config.toml
hidden_size = 96
experts_per_token = 3
router_score = "softmax"
normalize_top_k = false
balance_bias = true
learning_rate = 0.00681
beta1 = 0.95
train_tokens = 465600000
Below are experts of layer 7 (counted from 0) of a mixture-of-experts language model. Rows are named router (the router's row for the expert) and show model dimensions 0-95. Each number is 128 + 24 x the weight over its row's rms, rounded and kept within 0 to 255. Numbers have three digits each.
After each expert's rows: a language model's description of what the expert responds to. This comes from a sample of Wikipedia text that the model never trained on.

# expert 42
router:144173203135103156135128147093145082148092105099144136093163145138131118124124137126135153108146160145104134096159125114132170142111136097128148110172126122144176124129110140120151130126118121161162142159113137086140106153132158099085110124142117083101142110174152126105156148110145095131
What it handles: Opening parentheses

# expert 1
router:149170148112101159129172114110122111177092102083123132116137158128147135115136140132145118147151127152101136111165120129117118137103122121116161135165081118116124148105121141162130093146095157164155131145127169121169120164141152110139151164165156120135138082156131105067120137123162082114
What it handles: Finite verbs after subjects

# expert 4
router:136168175115150147114111109134133120126076128101164160086166167150134140103146112164152127135161138141121145118149113114112130132118124095126161094163109133131147123124106122138135133125098183166145110126099165101151124190108165100106146124163162123098127114162143151111133120099123080145
What it handles: Post-name connectors

# expert 47
router:157172167088128150126117112136139120146120105110164156070179151138144150107142116114157112057149139151092145128127120088131145126109127111133136115141099101117152144151098107116133106127110152142151131145105125114113098182093135107106117152159130124079145122152125110108179113115143086127
What it handles: Personal first names

# expert 7
router:161174150157130163096108127112139120114122103110161201123126135118141147140143153147156166114131169136133137133171128089144135152114130103142153107165121149119181129127117154111134094120121153155111130157114144121160132146147128067103137139137177128101085124155140118085126155116132085145
What it handles: Institutional name heads

# expert 3
router:149165152126124149121113114134148115149072088113129160121160155129194157136135105134163145121145149088096130143185132101127117118127129140155152113151119131129158168163146166133158133103125165130138147145125131093113150176125110120136121156154145090083117119131127123106143176085149115155
What it handles: Foreign-name inner fragments

# expert 14
router:178187156136125146103102120114129136162111109121158163102175144123153156127142117143168128122151143137083135135153117108126155141110100140115172102151122118094158141149105154116154112124115182152135088133137134118151118207114143096096140126149170123116101114132140149095129138111146120137
What it handles: Surname word pieces

# expert 43
router:178180182154132154103105112153122130121115158099134155129119152132157165114122133141111162088128139114095152131194125126157119136109100139128181093144116116124146155144145164115125130157065144155130123144118146120146096139137104108107116159135168108121118092154151129131126147123145107170
What it handles: Dates and time phrases

# expert 31
router:125129135121142117129136136127166106151122083087154157115174150118158147131152119138143146133171141124112156122141095099123155110100096122142175119141102108107154154091129168098157137147141147147112079131126138132204133165111132099130114150096123121119138080145126105081111138093168125146
What it handles: Quoted titles, pronouns

# expert 40
router:144128144103109144141154146122120097150115102093157145101114180134143161112131101102139127108132159125117167086136104095171145089099109157129141114126109084118132135114138144133154118157086141142130084142105132097179133172106168097132127138135157104112166131158138165101092150114165115110
What it handles: Verb beginnings after auxiliaries

# expert 33
router:125148176117132144114088100128114073142113075108156157122119138138177132115148120165167128097165169126133132107155109087115136134100125139182138132156143151104121131120124113128146131107121166147115119166089161114145117168128144118098142157148165092091112149139156095103120157122150114133
What it handles: Person role nouns

# expert 16
router:138124136126136177134135175089143096131133128112152151159172173105114121102178121165145130115195132112136154119125134093177114120108137109163127086156109124131132151122127162121152127140080125147136144122107131127163052168135123122115113141163128133125119127151133125100111122125139084155
What it handles: Infobox and table fields

# expert 0
router:138123143151128119089091109126142111151145103139166156098152133122146130112151114157147159146161148123085135143162139131184166120089136092161155095171080131120152157141107146101139117130118149157129101148107149131136118190133114080144118141128137102125105099129127096116136157100163122174
What it handles: Mid-word name fragments

# expert 19
router:133150147155134148149133109094095123129098134125168181127133145112127167120153128152161164099141159153121174105153124096107157134113136098151165106161110108130142165133087146114119110107127153153146143129101124098149115177135100077135122147141150114064102100143112112093122132120152087131
What it handles: Abstract noun endings

# expert 32
router:143173161137138152095153096134123129155080106143154144125123143139166159118131109128143157099171128139111149133127141097119127133114108123125122070140080117123156158108152156124133130160095141136155102140118175100178110110152148093081153126135157078134131107180120097128125143122150097115
What it handles: Prepositions after verbs

# expert 20
router:111156172134145160121123114104109126157123130119175165118170163119132157107145112134136150095138161141102155120131130101095157127088115108132152094165092134144168136132081127163116109102122165130138148129081142101137130181133130092135136133140133096081122118151121116098151136096160080108
What it handles: Taxonomic and technical suffixes

# expert 26
router:143143104102125186130096140118146131172120132130138169134129149106163165132112132186133140124195147120077130097176137102118139139084120139147158124157124127117158168135139164074165135143135151132121119115106129130164123182141127139124121133105141136138118103153118091103125164106124141131
What it handles: Word-internal consonant clusters

# expert 6
router:104126154101127170105095140122137085139124085115142130144144126090143144103135080165150122126145145106137149128175134113138168141110106121155143122152122126075167135112072173098156125161119179143122118171109133129135133142144162111140104161100145115120097119137117123087148163138144095152
What it handles: Mid-word he/el fragments

# expert 13
router:130169180130156154117109133136126127151116124093146159121190139133169159125122115150146138125141158136108125112171101092107127153119131113125150113151085133110159158112090133137137111133117146120145147133100154108161117190164151084138160135143151106074103105145114099109137133097170113136
What it handles: Foreign name pieces